From a checkpoint of a small mixture-of-experts model trained on Wikipedia.
Size: 12 layers, width 256, vocabulary 8192.
Training: a variant of SOAP for the experts, 314M tokens, 4786 steps.
Below are experts of layer 4 (counted from 0) of a mixture-of-experts language model. Rows are named router (the router's row for the expert), gate (a neuron's input weights, with its number), up (a neuron's input weights, with its number), down (a neuron's output weights, with its number) and show model dimensions 0-255. Each number is 128 + 32 x the weight over its row's rms, rounded and kept within 0 to 255. Numbers have three digits each.
After each expert's rows: "comes before" lists some tokens at least twice as common just after its tokens as in all text; "comes after" lists some tokens at least twice as common just before its tokens as in all text. This comes from a sample of Wikipedia text that the model never trained on. Tokens count by the router's weight.

# expert 21
router:146136153129109182144076118184068124145132100141099110142099142094150176111092135139098139144139101162147165130117127095152159176139144090141186162096122118119154132100121156091137115136130111118067098100138090104146126120121119074194126119166114111136111172075164098187130117137096211143118087122133116162099143128194154145151139100162116111113118129141090136075163099146188117107080096088087147175159124199111142177084171142116144097147153170108148106067104112134132178151145121112189071089107125139135133129155152145135120154120084153133116163124134124074121117158139217119128083144145113135020153170228103107151156146127115100136138097133193145141201117162098156221106146109146156098058151165067156156168170137138114143203149136165110156126082107112121156100082197
gate0:211121127114087109084134132133248131105125096128134137139079177145117140128113162123114118136046135133086172132149121107128133117103116132068109177103130128109092133121129119123124113145131148088071122113144181121176112105126113135181131122164071086128153129106121097125104161128093074096097148127184153139131136144137142129125167124127063048127093117128104170137092092030125118104148174154129189150126116119241128148131182122115177128191137118128201087136132156122099134164035134116152123139046116113132146152062128125117156197151131112165124097139118090120119099133138128135134064097135116085127081128063137124183182129111129132110126139145181102164095125122133146127073142130134144128167116146117057114098127128070150075126158117111143175096129061040166088169135127
up0:052139124129161146164093092139000131188128149141136070126130118091128116142126116133136138108185130097142129124081132162129116135137165102185155086126129138123162127151129139130133194170125112140129136134107067133132133128133162137093124129112133146131132103155130161130157122135202170145140119134088103138097131096071091128158018131128199169117186136153134087123143121209117128180101056128120085101122137131103124094082104147129108121116111156104097171121114102130150147044179116146088136068157131149118131103137130133135115040091159127094117131106129144130169173169122120104129167179122131145139165129189062128060083128142130127127145108141100141111144147119124083126187054126131127129078133134140183126177135148203110158128109124157094096182129179206095148046159097
down0:160110114128130115097115133105084174130140119161161133178112089071123086093110087053146146160132146165090122189061166140158148114047120132129132121174110112153152102053099158083132152121136135109095116129180125136180119185159129161111133135113167126114131182136134126157124138078118116135133115124043123127121159109101128041137131090159169115128131141090129124133135164131083125102152119075109030126079063130108176059121131103118156146148133060138168127085081146095130133169114148049128147128135117129162132102121159120141037178137136142156032132191092069132092127180138214168177067093126149151113078094132116143122117092138130188104167085106195171131050124105167102188140137161145134150141115076125109147130113147125119128111128153136130117127134121152110157145139113
comes before: " |", "0", "–", ")", ",", "%"
comes after: "1", "0", "2", "9", "8", "3"

# expert 28
router:114122126171111127105136107130162210158151172064154136116056136141131124107164103152126113104159144127154162204168091154125135091122149145088139120157101099096092061103130134110090119168137145092141094122184109150155134103121086156111109168110134154180149141160115116172072177145129087159071088083177108125129133097125125133132100121080139113165152132114117128135113117166141119106115107114157128127129083105142119142136139121230130056171076100133054086130123125167109125151096138064103072173101056205129181067107150108129171139101102151096053121152110107148160178143165107118074125118117143128149173126123132132103096122169120115049140103135090109122137080241126118114162089081171124130135143113164103137120092086153101197133099083130128055103179172114092148079153130
gate0:128132151129128111133125122129119135139134149162123154136074084109110132131110012144112120138150125126128096108135131173116151128047172095135107113130104133160106128129130114135192121117109145079096134124114204130104130110093138127124128127040125156103103123255126092151117131132127148150101093128122103117185093108124131133118111169047125128050112116116106130079146128124130122117113183157120113168141123087155139215122113136131170128107206044135118124107142143128093110121126130157115122128054123131145134071158137186130186130133125126147131107107105125177132138087125140128145124123133196123054131127131137126255083120133135064130129116132134128107133207130122155169130189048138069184126200109109177042111147149157087135115094123046132133143128116123167121125120132
up0:121081135187132130128103101118082140127153158189113114147107100138128129128127085146110115155134155075124075091133103135103152144088143089131146072119135118153098114216174159127163117110115154104105124128129191120131128057129056130128137139051137158108140108236157057127213122119114156151115126114128074072156106101127132130114116243067146101121082128114090123094145152128217161081099117133127125175131134120135137128129153131142192141122115086145149126152127141140140087114135097232115121137094112127161121071163141143086216150128177104128123131113118126131086128101094132109131128132140148121052128155128129179255071130130126049148130122126118117107156207128129111130157156128143100157126150097128140105124141137177102128091067126103137115126127121131179132116132163
down0:091146134128138130138125105165105126058138125086175097130142122137093130134152136114112131110127102126135107085128042114072141151110128092111124129151124119125131116129128127130028129128127091158124097131094122098109129130136064055134161133134210168199138107045130124129160132131114126130073166131035175122156126149082096204112107083131130148129136198096128122204095128127151106128128158102164116129141137139127030104127122148113124083118129134148119151120148132163126126071140100123129093174148097126141020122084092138127041099149144154145112129098134101169082170129134118145125127176108110135143119127114149118166123194123022092103144098141102042153028127125111122140142114125158111112150108055164129115108132121129122149141121169162148130118098191116112163188216125
comes before: "\n", " ", "==", "9", " ==", "See"
comes after: "\n", ".", "==", " =", " (", "==="

# expert 9
router:107127118146130129121187186133097111132132089176148106119063159140135121190080079144039086133118175095163076082105166075203091138170088155141192141110153180088071104176137136122113143160151076134078168146118133158179177141105112130129152108143148119118194106120086109157126139092140149138065056116133158130134114145139152126132105141143109136178120141114114146158071152154135114118070115050174110125122136103152104122137086067100135127157180168126176124136132126082135141125097152090115171130147149125092191108158150107175104081155195087161146135123133173074163105092104109126069119163088123156150111117173164145137184114108140125100129164070160110082152150091125129045110113180193204088123145136144123115147110124121172131095150167139122086193143083136114158083139143
gate0:124130132129146153109047166120071126158064112128060137157117154126121155127143102138126143146106150045130061117121132095128126190128125151086171107150157128142138101127166170129162119132155210113132142123127082132140123104150122104170154123133128116111134119131087153157073116162186128109181180101131140133171144199114151141050117099175130103106130124094163109145152124125105110139127153158145000129175180153131136103105105101216154118079126104139135182109124134130135145125131140110119128162148156140125139120157129154145188177139119130113181135115127108130138164128190040179081084101018148133127058145152130127156102114117128050128127087123125168119157135132175022120123125126159190130153130161150134143098214127164108121165100115088114080184133128110136138087101130
up0:127130141128096110088133154122087207121088145121117124115169155121076104117171125134056111158128191145131066119140074148147133130128086136126096136122129130117165094115096116118112130079128209085121139168108110135129225119076124130126112118133135106167143115155161179148182126136122072139090125136079142130117129135118129126139063141123108141075185130071067152090124183148141133130140054131145054122127114150129135127131062118133130123117165161163125108137043129129127162129133222079121111130129081123095206141133134083113163134151132112050171127131141110136130124121128098164153083173127056241174122170131137086117043130131125131127114106121142138129125108147169114084151140174097116134182117194095118106170124113115145124124130174088127097115195125135178123187223126
down0:105080162158117126123128131120114099131131120122129121208127130135093110135134126106128249144196178131112081155109142127128149186125072123146099109154077180128117137201156077124136131129105135131200058130153128166128155132117097201130145137105133130128112114118122171164087101145121144079130113086135118145120096122142139111129188110186143150111192132150136113074123131126197125125069140147145179142114151128143140102145115116081219082132131155129044141126090129164142082091134068150120058148118149138078098176117106099050094136241142155159164172136105103122133112119086160167054108118134066105176150092157172118143153130135086131124151144105116124151105148089052164089127164135217188130121111114119125127155111132100136150129089150133076131129129079127140113096135153
comes before: "1", "2", " |", "3", "0", "4"
comes after: " |", ";", "|", "\"", " /", ")"

# expert 3
router:085121177140120120137130199107169126063098110146104149150131111162104150132113129119130138129175153104157061105133127065097097142164152113143144150066130055136118127126112126139130118071111119135074168136111127119130187129067094081084115144162114129119095093169101148081176109155080111154114096155144098139159128191110158124105139131091092094114134106126157129147181094123101112156099088166093110135121113209186136075090106141120107153134218103136133089103116127121129152105122168136076091106096138103155189177109225167148169128255162120161129102126112094147136129105115103160140151142152144107174108124125122163186177101141135164085103110126159135111132165051121162128133103063191172127119119167168147129123098130090199090042100158142098096071102111141123086137146134
gate0:129184137125173152111151100123160138028043096047157105130148123109105124127142113145085104126144116078121138182160146156113171152158073109128124147113090192121136140132157145111175153020130021111110119157134153136175095135133141112145133120126094144112118119115182131018130128129136057127160223175169116088128138128134133057078139111101116116152161138107164131134195107121103153145034139125111063189148179134098210123115112126108185148132145144110154106111131122138124134134124117137140130110115153121154120086125058056106172145124099156143131150109110120174096131158126119129207113159136084132150103116130093165145100142088145120115155149141124129119137111154221143081123162127101137107170099120129135141144138132127095150129090118143150188145123138125210130138127159
up0:090123063130125038159223125126101134104125122130067110135130000106126130137134118139086130091118118128128164165117128127097081147112117093134097130121119132135104103082094212059135155138093070103116150127142094160112114119145116152108102094176115137116139172131144102049099135154136160090116128128181146113137136106178085127127131128064111173071206113125107135093081138120128139178064128147166143128162137131080154151130105137070128066076128137027170052151225135162110121110131130147096125146142126128163150120112063126128140134109145117109126137112119121133139115110137122128116153135199100137130154152173091132127135146159106172135191164102060128147130130148089133118042083141130054154115128122115155167142129133092136139125099113106141129126127130100178152051132154
down0:129106136126119128214077133103115121130125115107125093220172112143112152137129126142112133188153139141141107135164127141129099165158153105117132160137188133161118152145167118190142126159159141156153152176173142146138089113094127196123208174146128109107158130121171077126095127071117107097128084062128151124090053152141136184079095129155090143165093126110125118169130116088133113171159182145119205100130148045128097104174135160147141172106106092102136119103140179139109074090097112127083124083137087159148103103141128124131186131129093140128126134122122123069122156121161138141150098123161124129111229178130154121129114203094117120108157015135155126188109138057079096093170127110170136117097128090180133035084144105092117109142161149127113130093109073126133070154144158
comes before: " ", "\n", " —", " +", " W", " N"
comes after: "0", ")", "4", "3", "5", "6"

# expert 23
router:062173103119113187108115110130125093111131164154078125158128202096125117056124105130150104120130114136134107031140119085128121135103138073087054157078130143085194159092130115085112154160123113079113121136181163080151166138112097143127094130149161159123111128101135163157171173132141145163134119175117153131173175124142154121172134116100138167119142145134107173090162087112155103092105118190105103163168187118100196110105123129094086118102136151152101155128139123103082088069150148123110116151128127130129181130094135108134121060125110090175147131097084097121187127101105138070166235161075147174138094070135121154114172120152101136128106132090136110173125104102082129148158137151186118140148203079091153139061106151110171138135088097147081087116078116104049113060097101
gate0:067194107143126149162120139117124144106153099140153100078138159115095164132124190127104103131168086240133195223113131081125124125034135135158138128097120128106193109125164124128089090130145134146093211121083073118124116133162123111127130158177113132147122155126129116108100129172107135134127128134118121159130115128147134130117121132126144129136105117128134151111130109110158118169129130207134049128143128144067150111144148099051146146106127152139108169135142127227025127142075120093146126121114127220128173120102224070102033127142103155124162103165147128139117112150106179139084158130177150169189205153126114122161110130082132127127142162122130118107129123069094121120107137171093132129121125187041137146107132184167159124106172139123172113124133091112122125139126129
up0:095145115190117129158148177097096125125124127165147172147097129096125129159127138101196089132133100127125117137097161105070133139121128128198129151071109165097216093113163063128092070115159104161127163119128105129128114217118111050049145215126124131156112159126128116111127132202120168161127130138169138131127123124153166121127131203176162118111128120142131134065094070096127104121144016140124078123141112168053130123075154094130126123101152124066101136147130126146076144155129111114129158141082164215056157133112212139082084157124127128161145111148133146129102129158097132116075181191131154182136148161136105072103129094139128124129138166142136194131179169104115055118119143149100128160201166131105118128088128116139136141106121089079115120126128125125142149134128171
down0:145115107115095117127142115195128120107183148179129083121060126107122114097130123078144154128134134084112130084118136151102123053198142115077121145170149073117181122110104124121126083129105132127148098255116103161139149130115138112204121161151122105097116064097155100135127143161141135134142220130122132100163186138117133162133187146068126124082171119133128122114180165103130168101121115134131175192156112085149133133127073135142105133132134117150107141124131085135145105176171200127113202122171100113176129127130114105124133055126167036093085127176157132183152119127108133131057173125137125134147106128104127144144145128092185081114165219166110180117144120164112159130100134073126110107121123081128161125105106099157128145127195112130124131135184124134109144108122117
comes before: " the", " a", " an", " been", " his", " not"
comes after: ",", "s", " he", " and", " it", " was"

# expert 7
router:112141123070158156121110118139135132113155127116142115127132173144170076106155126138093144118169126107196165112188111107143085135126168161045147101136148132164110080137077082098121130133080145106123155060180146098212131120138123178094095156113115139143143097157095141122117098126187129120082129125138139130056088062171081151088176119101035087174113083150152101148093104072173096154136107172132057100118110088137108186146166112165075129131157118092110140139133140160098153162106127103137115140128165081135190109106133208108160108139134150118135123153135108110107158058126160171107101164068100100143130104161144198145079128058132167161113151186125112135061142106068164135144135146110193129099128120127108093141145117144161114072122118091098114127084094122079113165219141
gate0:073156131200146144119105056141133147069107192136112122129128070106158165143137111126161158107155100128137158088125150144096106173162132103106148094162144115127163117122121133125151127136166077113196128116058118131122125174170188193125128095124118132176127158108104207114083141172160121157085085124081129155081148129125182187092060056119126199128184130129121136089094099129196131093099126101103153138078161198129130139107105120096142160143161190119152129126171163108130125128127108195178122128126126133158133110119087146110110130098045125129154157081125123074134105108178129131079155162180145130084127124181114192095087136124144082128129126140197134148122151177147063142121129069184123114145141158127130146132146138128171127100125131127148138150150133101131156121134255
up0:110138133159115126139129130153150164141157137177126180121210132157089133099120163083071157132158096127125112136166127108131097117122129124140170120167145112129095125107200208088128147085108140176165105171149182119131205045106173000174167120163103089088113128133144127128037147102082141065125116107124139119071132191082128097125129150127134125140127130072110107132127142137150120109128061130127100052127120061117058123097129126130135120151128109112116136111130123176130130148129131135108182126166133135085111080107185127039073128116063129128113129183133115100102123156140130197067199128128106124126137139149110088142147133132175167120172138131131134166129125099139079177149112187124171186129125125152118110128133030131140138160083109122149160141140120078120123127112084
down0:124132067083114154133104133126134120117113186131122192118119118151115136082122112205131128117114188127126162137134131159087131112158157142136185124115149146078131119089108069047092086115132121109151105137127225133139138110068198104133139079083073113129127241177119147163172089128133094069141129128130135057118122122131120132129046063135131166139103119129130114072132183190116162084185122165096182132170092141143136087072118171140133131064074137130108137102132118090147156146199146104111132122071103099131073132091140138216095137115088145149105125160126134208119128115110137139135139126138135091142099145121090119113144149137129131084114060158162000109125126139119058103106169118083139131138141150130110155123124122125098146111120151127110189119124137123136147144074122
comes before: "\n", "|", "-", "==", "The", "==="
comes after: "\n", " |", ".", "==", " ==", "==="

# expert 15
router:160156093130107109199130095127125121138082162134166106136155135160127134111097138164148184151131121103088127138134129115070132171127090091110066119087118187135150117123145169142186080165097194109084196148050103145114087117065147036100075151101113181123146155155136111197105077122137125156130117092094127186176087064142127136117098150135137101140144151104153122078183131150144121116119138129151137152142155097108121119146156104123111107126042137115094107113158121124155147189176081107162118138200128116146165132158085161137132155086119024161127133154165182106136141111088154142141188174114133130169156143092165118111145130122215075174157152149148137092104161172157063151091130116115082081133109054151114142125163127125141116170144085178131152092109127103096139086070116
gate0:110130133129116125100126067129139159096086129072111108101135127126143178088095130161146126127100157119060132241123151129132148130188172183100145162101122146077162104118169101175117129162211143104189118125113128131156160106139147131128149142148138122150063133156108129143138108146175128170134157124141088133134131127155106097108118152107116118161135125154127123112130104167088108143078136090133102127210143138083163095032129097120141182131109155117129130138122172129191100120074152139129145106144121103072147141061131111133189125134129123142110128057119130058090128102093075124131114128118158128129106215160183102118132127139171136042126095109142168135215098121118115126129128132131106143110141194128182128100136161119134241151137133128100050152127127065131088217118214
up0:136131113125125086080110121150100163081148132017051103117169135128129188101145135201119127172106170128101130239132142104151138157135181136105134145078107133110137086143125089155082108209185130125133130111084130130145170094139131139157127148133128129129109128168104142135109122152176157146127124130180058128132100121172122179101120157114128159180155128126113120116145126161079110137096145092137127095141124128125161127050116136143125188159112184126143130141122136149213139127049122130129126121138120138103090149121134122166196142138110105132105106110129125144056126127111090128130127121109152126144085157187161114125127142127213123113101099122138179142127124110115173186098136128147128127103122125114220143115145170138152243192133184154140078218109133121159127107127242
down0:108042051079165113127170173112175148116145151159085164139127113133171154134111136182128127059128163138129095147142124106128132123101131051103094091132099155131119149127081079129119073171125176190199139047145130120146125176125139083130111155153126093131116169133118135168151136136118130164106065138069127115137075126181118128187118151184149107185057139043134153097110152131146115130149099128111168081100143073118111143111116127128126128118163142221052113142128112078147127099132044129141155203162128115146100128128123129112120193074198120103123138066132133161128142074077044070130118130133142117129151132074133135168114084132130103110117137150171179132182182144132186119087128121127095127119174163191126116127163089123125114113128120144128139163111102145111077128157112
comes before: "9", "8", "7", "6", " of", "5"
comes after: "1", " is", " a", " as", " was", " with"

# expert 17
router:169187082102083090183187163143136153091173147194139120104185090150163095131188124107103119164117094131184125170138105163084152150167131127138150160134078141121145134119135164089111106139127185091137078033152097095159146113090124145118141189169187111157088151084131118091112088072094130145139098158157113160136198121150119139139132100162139113131110071138169092176147059103128199095083113136131105109149125119207117109096156164128093108106131117122121099093208113105120150112137119084135150187131102165159081137143139095084090099141122110146138094092147131091111064180127136122109124159098135184204123113090166109099142144170107150125098069135120130119145186145102134186113129122124144089122115116071088144116172105191143121116154191155162035133106070139144131127112138
gate0:150117187149092088132128104125121191089186123133107130115116128126147176106133128115131157098154105126137128091112072165083145129147195152170120151148056190151135129106169128132076171160136132096112091150090215100145124114128152122150072218151152120133130129138149121127094089081128104104110177134124146169171099131156126128149140140150104118161128110157200165149109111128128237147177143057081139125126121157145169155139132131100126094074095172161135092087153090179132124164128146098163161101142174104124123052131099167152124147112120076140162203128098125129176055169149132192129182123130088175203134137137127111127085125141034087113128147139115147146068082158074121155076112121158142121107148123085112127178113088131111077095103143140079169119137136157164090135069122
up0:050119059119138132099126181101141128230080127127138139113131120115128095144125128157125070149132168133121128136143152115162134195121068124115130097102131099035113127149109127093142098128116088157144145084126006127107136139126120130144159056093113158108129135125094147123163164136125149135168098117171125091108127132125131100103129103122136138061121149122107110066175133181138086127119134189182112105110144126129080128113111123147139152200138105130121165140113123107124129115074062197123124139083105173104132155118140134109116123144122188103110046127124135070068138078093120018173048152129163075054119090121147127161127143100157193129128113118158104048161166087135136104180137130126117128157116114156123132072125127120134171149141085123158055153131125123100138120204135
down0:164056141117107126130092112164160126103155160118127082190125124130098129120147129126131132125177087078031164123121140200132133128118133117139093132206105117158134182135156117141145120128144126119149113117121160081153077122144100107058126050134137114080140130207091175148021105083194166109130105149134083088116130122013120115129112124132132131129161161167135126087122139154101092111090090120150066127129122052125135082124060163068135124161136127128131128108138138122186101128167121141120124087173056141135130120150110175096051126065118114129134167082129209124148076073140190195111128148125124185120152097060122162113126123115125150122125123173137114130121130158189080102137131209136132119151154145121129143154107170158083129125093089106131121115124140149132180125129122
comes before: "0", "1", "2", "9", "4", "5"
comes after: "2", "0", "9", " ", "1", "–"

# expert 19
router:055192130109082137217147115068147162115138136106143143079131111143139156140120108112156170121150133125157115116098156106146129130146113055133139165102183126120153082116106086160177111135188127197156102085110181114125135141132080111097147149131163171055142153107060167118188130125104169154155132104146110151131131102149141129167109097151139138108171114065127123112130130092133117123143113161111182179191079119106078122124162159122149177160091131096162113094122091152185155098194159092165065175153114073131132173155099162100079133157124125136130120081144107114045162137096106187122174186099138132085122125191147086182131138109101167103123222105178129054158162116130103170070108132085128122073116142165092103144136144171119092139135130082137129158148174134100103161161123
gate0:111185100097111137133127140174124066151097154119009107120135172050123160118092159075126101128160073111131221156114107054152134165134141057132127130040126107126129132131127159129166128134138127124099166135114119117129063124099140125166141132127086113130132143135066138050180128122130110130096129125078079129157125127127184232134082149121128151145144127147111146140121142112163162083157142128135204119138223179130140128119127107208128140103142128132095103126108145102146147125138132103125074139142104165131126129120104137114115133133238147040163182123136134092129146177120158185141118121129127156129130126112121146015128128054119180104162129167107114144108128104129129133128143092146121163065113075138207068130131133171123119142135132135127132132115139095117127088097147
up0:130064140196104128114167106078134143105142123189199160126128092184130128101193091212127128131143150124133092114170171213104125086129125166125123134185137128128152054128128087132101163130117151129129034121113138135128176080138113129071121114144127174131148113121166124224067127146119190155129133130216118120126183078119141034126136109123118100123111128130125096118130124159033140209128110128117034134133102129090124128166127160111092116153149157108139138127137134139129066132124114126128177126126155108133156082170136120169138071129026034144130049192119178154095127099126101082131131052117075107141123157122145120152143111168132131133090172127116135120184134150133122124124107128101133103145141138126120147125130161081138120139130098067128136123128128135138137144124121
down0:146083151096147141148159127112114163126089104168089130115103129137138146067178080146146137101174132114128084128094174249107166114117104149151094111131207145041160117150147090128131140040122163125174159120127139162115108128133179124144015132151113143107138126028115129145122117124130088117128123129079101127146097184131130121183081119100134138128114163128210084105106145107097125091116098152127108145095172146126129125130104060115128127207166126130117123142193157091119118074123162131136163110240102126125087110127116106131096191096124108133154136089129107122138177128219123077083129077160137154126114153149113146085129075120133146137113106176133130100120126169138110166128127034133101184191186117159129141148131108136087125096107094122133118117131109089117097134120094
comes before: "9", "0", "8", "5", "4", "–"
comes after: " ", " (", "°", "′", "″", " $"

# expert 0
router:140153177160121099118163086115119115165139096115121078085099165140101135075136088089112120168095111209148127151117165135119124094102106105154199132129087168095119158147079166158145122193128056104095095093162158099120129103181172201101104120173137180156130154172154132137091154135135174158160053149178119143122182087135127125112167115154131149156120106107109124182166155172135105097129134121143158150105129156103102120092097146131158099092143112076146133165145159100093149138113104131128161072056064145108073134083155158149177139167114147155085130091089119203122080106101051152121100109130142099115151133178103134101109184148156119161104129141084157065130157110116106137154100191137057159113086124195118137148129063130222084149112109110118153148097154087130095109055148
gate0:127157142184174133192152117127076108130122094106160122157160139116152106129135087131139090131089166192082067112111132128131131133139156127129149115132153141010129132130235167139131094095153126152161161122091118151118130102165140129128206130183093130131121135135128109121138164195131198146133180131186127155147124089188120141164131128222111121066159125129143129130104127110090115171180128119140114093105134150141110169180097069098115130101106116016090097145078174126134136111129117089115085099125184176142143099156099109129200114122162147168126119087123178177150125185180128166150163147161172128127152071111140130148151103119143117118131081113068165119121131075128087161203127193068108152123151169140151124102127135124133119110136130134024086129142116149147124118123124
up0:129149135136217151153157090131099127117122123125136132162181134117118131149130109134138125126130170176054070126110166123126132127130131092129128061137120136131171121143130127127047121132131130133166147147104162126097129125130131191139144136152096125050123092144139121118134184190144149158176129103223131137127133109129113136216122149164081138125173063136097128176126134126056098191165162123096125087112171138154101142179126123116045131129132110082078132193110136118131123126118099123139119127131160140152132078149128034095160096124120151152129099106125177142124143219156144204101153154150137143151128047089127138153123116083107128080196120102027169139138123108129105150163169139099102161129127159154135127144125128121205128071119185129059128113104135130155125087026166
down0:083142137079123119088122090133150117136052134082160109064132075121128128134078092158155146134138120174009125057131179129174168145131156121126111124154121135111082128122164123107157128149198105119087128163099123175151115136099120128118123166134126099125232128057121118160136161122039129062130154125132149131085082127127100126110032137160119109070148140124124142102135124103148133125155140057150109184121134075127130149141124091176220126131131150118124204129125133111130133121224141155141151153078127130094072126101131125141132198132117129134135132135120127129119134102128152137141197109142203131129116106063134071115133113142068121115184222104128187128138130112134129134030103111183131126131136128160086121137125144136125125133107150092181136134133125146108148147128200
comes before: "\n", " The", " In", " He", " It", " This"
comes after: "–", "3", "6", "0", "4", "5"

# expert 18
router:130147122131173149055105145106084175193157134122120202145176147139107146150125141155111093097135121115110099067090074148128163072081103202142164118177153122120156167138074148180099186141146134144131177095098106123164150155104106101126120114105142140138123091154128153160105191135048120131110151166106117110097106126090135138176155121152110114152124171133137112072113080055105137106166133124162095143063189154115174131157144123102168104056100196114109110139094090141069133155171182067139082138196126111148173090120087103131186174165123110154143112110121155094073132090152137101147079110140128076134085122151109173147091114134123083135115092161089136155144170121164106121129193102121163209102135147087133100125148153152149102145092123151146131075129097133145076083208180
gate0:120086054125112141166134151151193154129180145131209121096108076076128144144084092127140128163123130100185150079132125063151113125129138104123153166126105128086087122082129077108108097115209136124135159099130130158150119131119126127112130111121126184146128160122093182110123115140127140106129138132120248134114171123069143135125159148124128149122113156144130095197129113125164129129131101109105162118069128128188127144137086130065120130118199165123176027139167062130123152122126071118148210134078153127100152108123123126146129144099129091146187139185124149114111114133122056150130119144133135165123172135115125184184133145168124123128214114183097131125092147131130180178059166073067074152137181104102111116128115122139158054144068087066127144137102169095173129142111119
up0:125095077118127133133116115119159068157179105111194131135125114099123152149074098128153169166087142053166129093104132130070122128131089116173210120127147123034114075169128078152084034128150128128135130138143087134216129137156158121077118072074121124091122164121161147140143177138166152091146161137129173108090129152019153145130148134131126175061088125164131093141113127124128120121148125105143131152068129183137147134144036108101102214123240127105130062126153099108137171099126090133129163128084137135055134150147095106106106130046096102152171098175127136164084158110108093116118119131138141127139125133128118146139136125135146169102168136140162135143144135206120145135125122133138134126100181070126039095118098132128163107129116121087151128107129142112173135132128122
down0:126122118141121033184131103142090098092083255165101210132102145129153127168136142123120125142144140123146087126107126114121129070104168117099170150096123127131141134136122122107144126182080105115153116169119151104130100138130146153195105128110105124084109123105131091093121216041150152133126131135118167112140131129118102172062103055084117108123135133113132119114104126121169151162150128176072155100129105079107140120181124110126111132131124125111120093132105101127147181152116100140092112154121102081126089235085075152218112148060118113090128162186140114059218114132128090097107079133186136125136195123150163124149127128123034128151113126181141153074118042118117133120135127139102134120167141190135154128126134155120128113113131070135123128082107178128109128085096136
comes before: "s", ",", " of", ".", " and", " in"
comes after: " the", " of", " a", " and", " in", " United"

# expert 4
router:122158170141125139169179140165157136138063169098090092176097073133139123096119109175175141119131079102145130163136187095108197085194169122146160123076131161174102142134124104137090153108127170144118145105109127113144120089128130159111095181175062179160116094220140130063111184090150121152154102094150155173122065141111135114133116106102102112068086129201155121125100145133135088145100093162147092149097159135216115126136187196147132144095106119096148132145115147107111137087161143128138147119115137161145129170139078089136153100171181146121112162168129147131148071123114100085168179083129087136117142066077140143132156142106156095150173107127069086144175101088138066083103126134170138153208145132126142093166124144138086145110150136146147113224066108103155141149086101
gate0:127148062144087149101154151022180118136139127128163058141093111179089143162130134141137125118117132139173129096153102160083126129128121162127146121071102120131164142165187116106128124127161134113121125145128073163150127123131127121097150118127047103129111107086106132117071129134152122147110182100070126136193101163149103117142130130035157127185132126116122127178120130090024117165140111093062128176074068229094135109123073198135077090136128116118212133167078122130113142155118128197100104128135127134134134044081130121145128129102121117098136087137117135131180121167123128127166101126156091122120099144185125136180163141124130098153078136075110121055127093160140000128150100124136135124123117091127120127104105134158129084130145151149100183125096132097156129104123130
up0:143128208129124128109125118150205148114138155089138142030135134110163212112122160127084132110115221114132091115128124083096091157171132082133134124087110124046155130086107128137127246078120130125132127134132139129108089177130125129121000096128110174122113139188122112101141132055126179121116163123121154127118118129142110118113178051160097128119104156113182193138143120140131135095134142137112156119131140143185106173154121101132133137109180140166146127133128129145128126116127131122138056140114156129103124188111121126128127157143147114128165109072169107141067053096120138113100170129107156139130113126131125154120066128088152153094197178154128125155171121124127208142066075160138138127146154156133110125130125151109138127130080174071129092145152131069147156173151128
down0:114131127055105064163111127152144114093151149109210130121136146112127124116141118164110134163118105153128236152125189131133189129158171121129091134071106124226215134084123132130124102108114115166149151118130208126127170116188088133128145028112086130116199141103139054132109165108072120133130087170141119064132122136128140124129172113109109147115129093184166101118138129107100132117108136131103112131078127134128170135220090083117197126146106129127123155149150118121131168122222135060159177114134143153086109122107127175160045163129145132101099137129127138113112139099174121085205133097134121123103124119111120084151121166127109087152065186112147132099153099081115152138131107104121123087139108127042111133080123131170121149107099126131126101084126130131086107094194132
comes before: "-", ":", " \"", " •", " The", " A"
comes after: "\n", ")", " Born", " Species", " Genus", " name"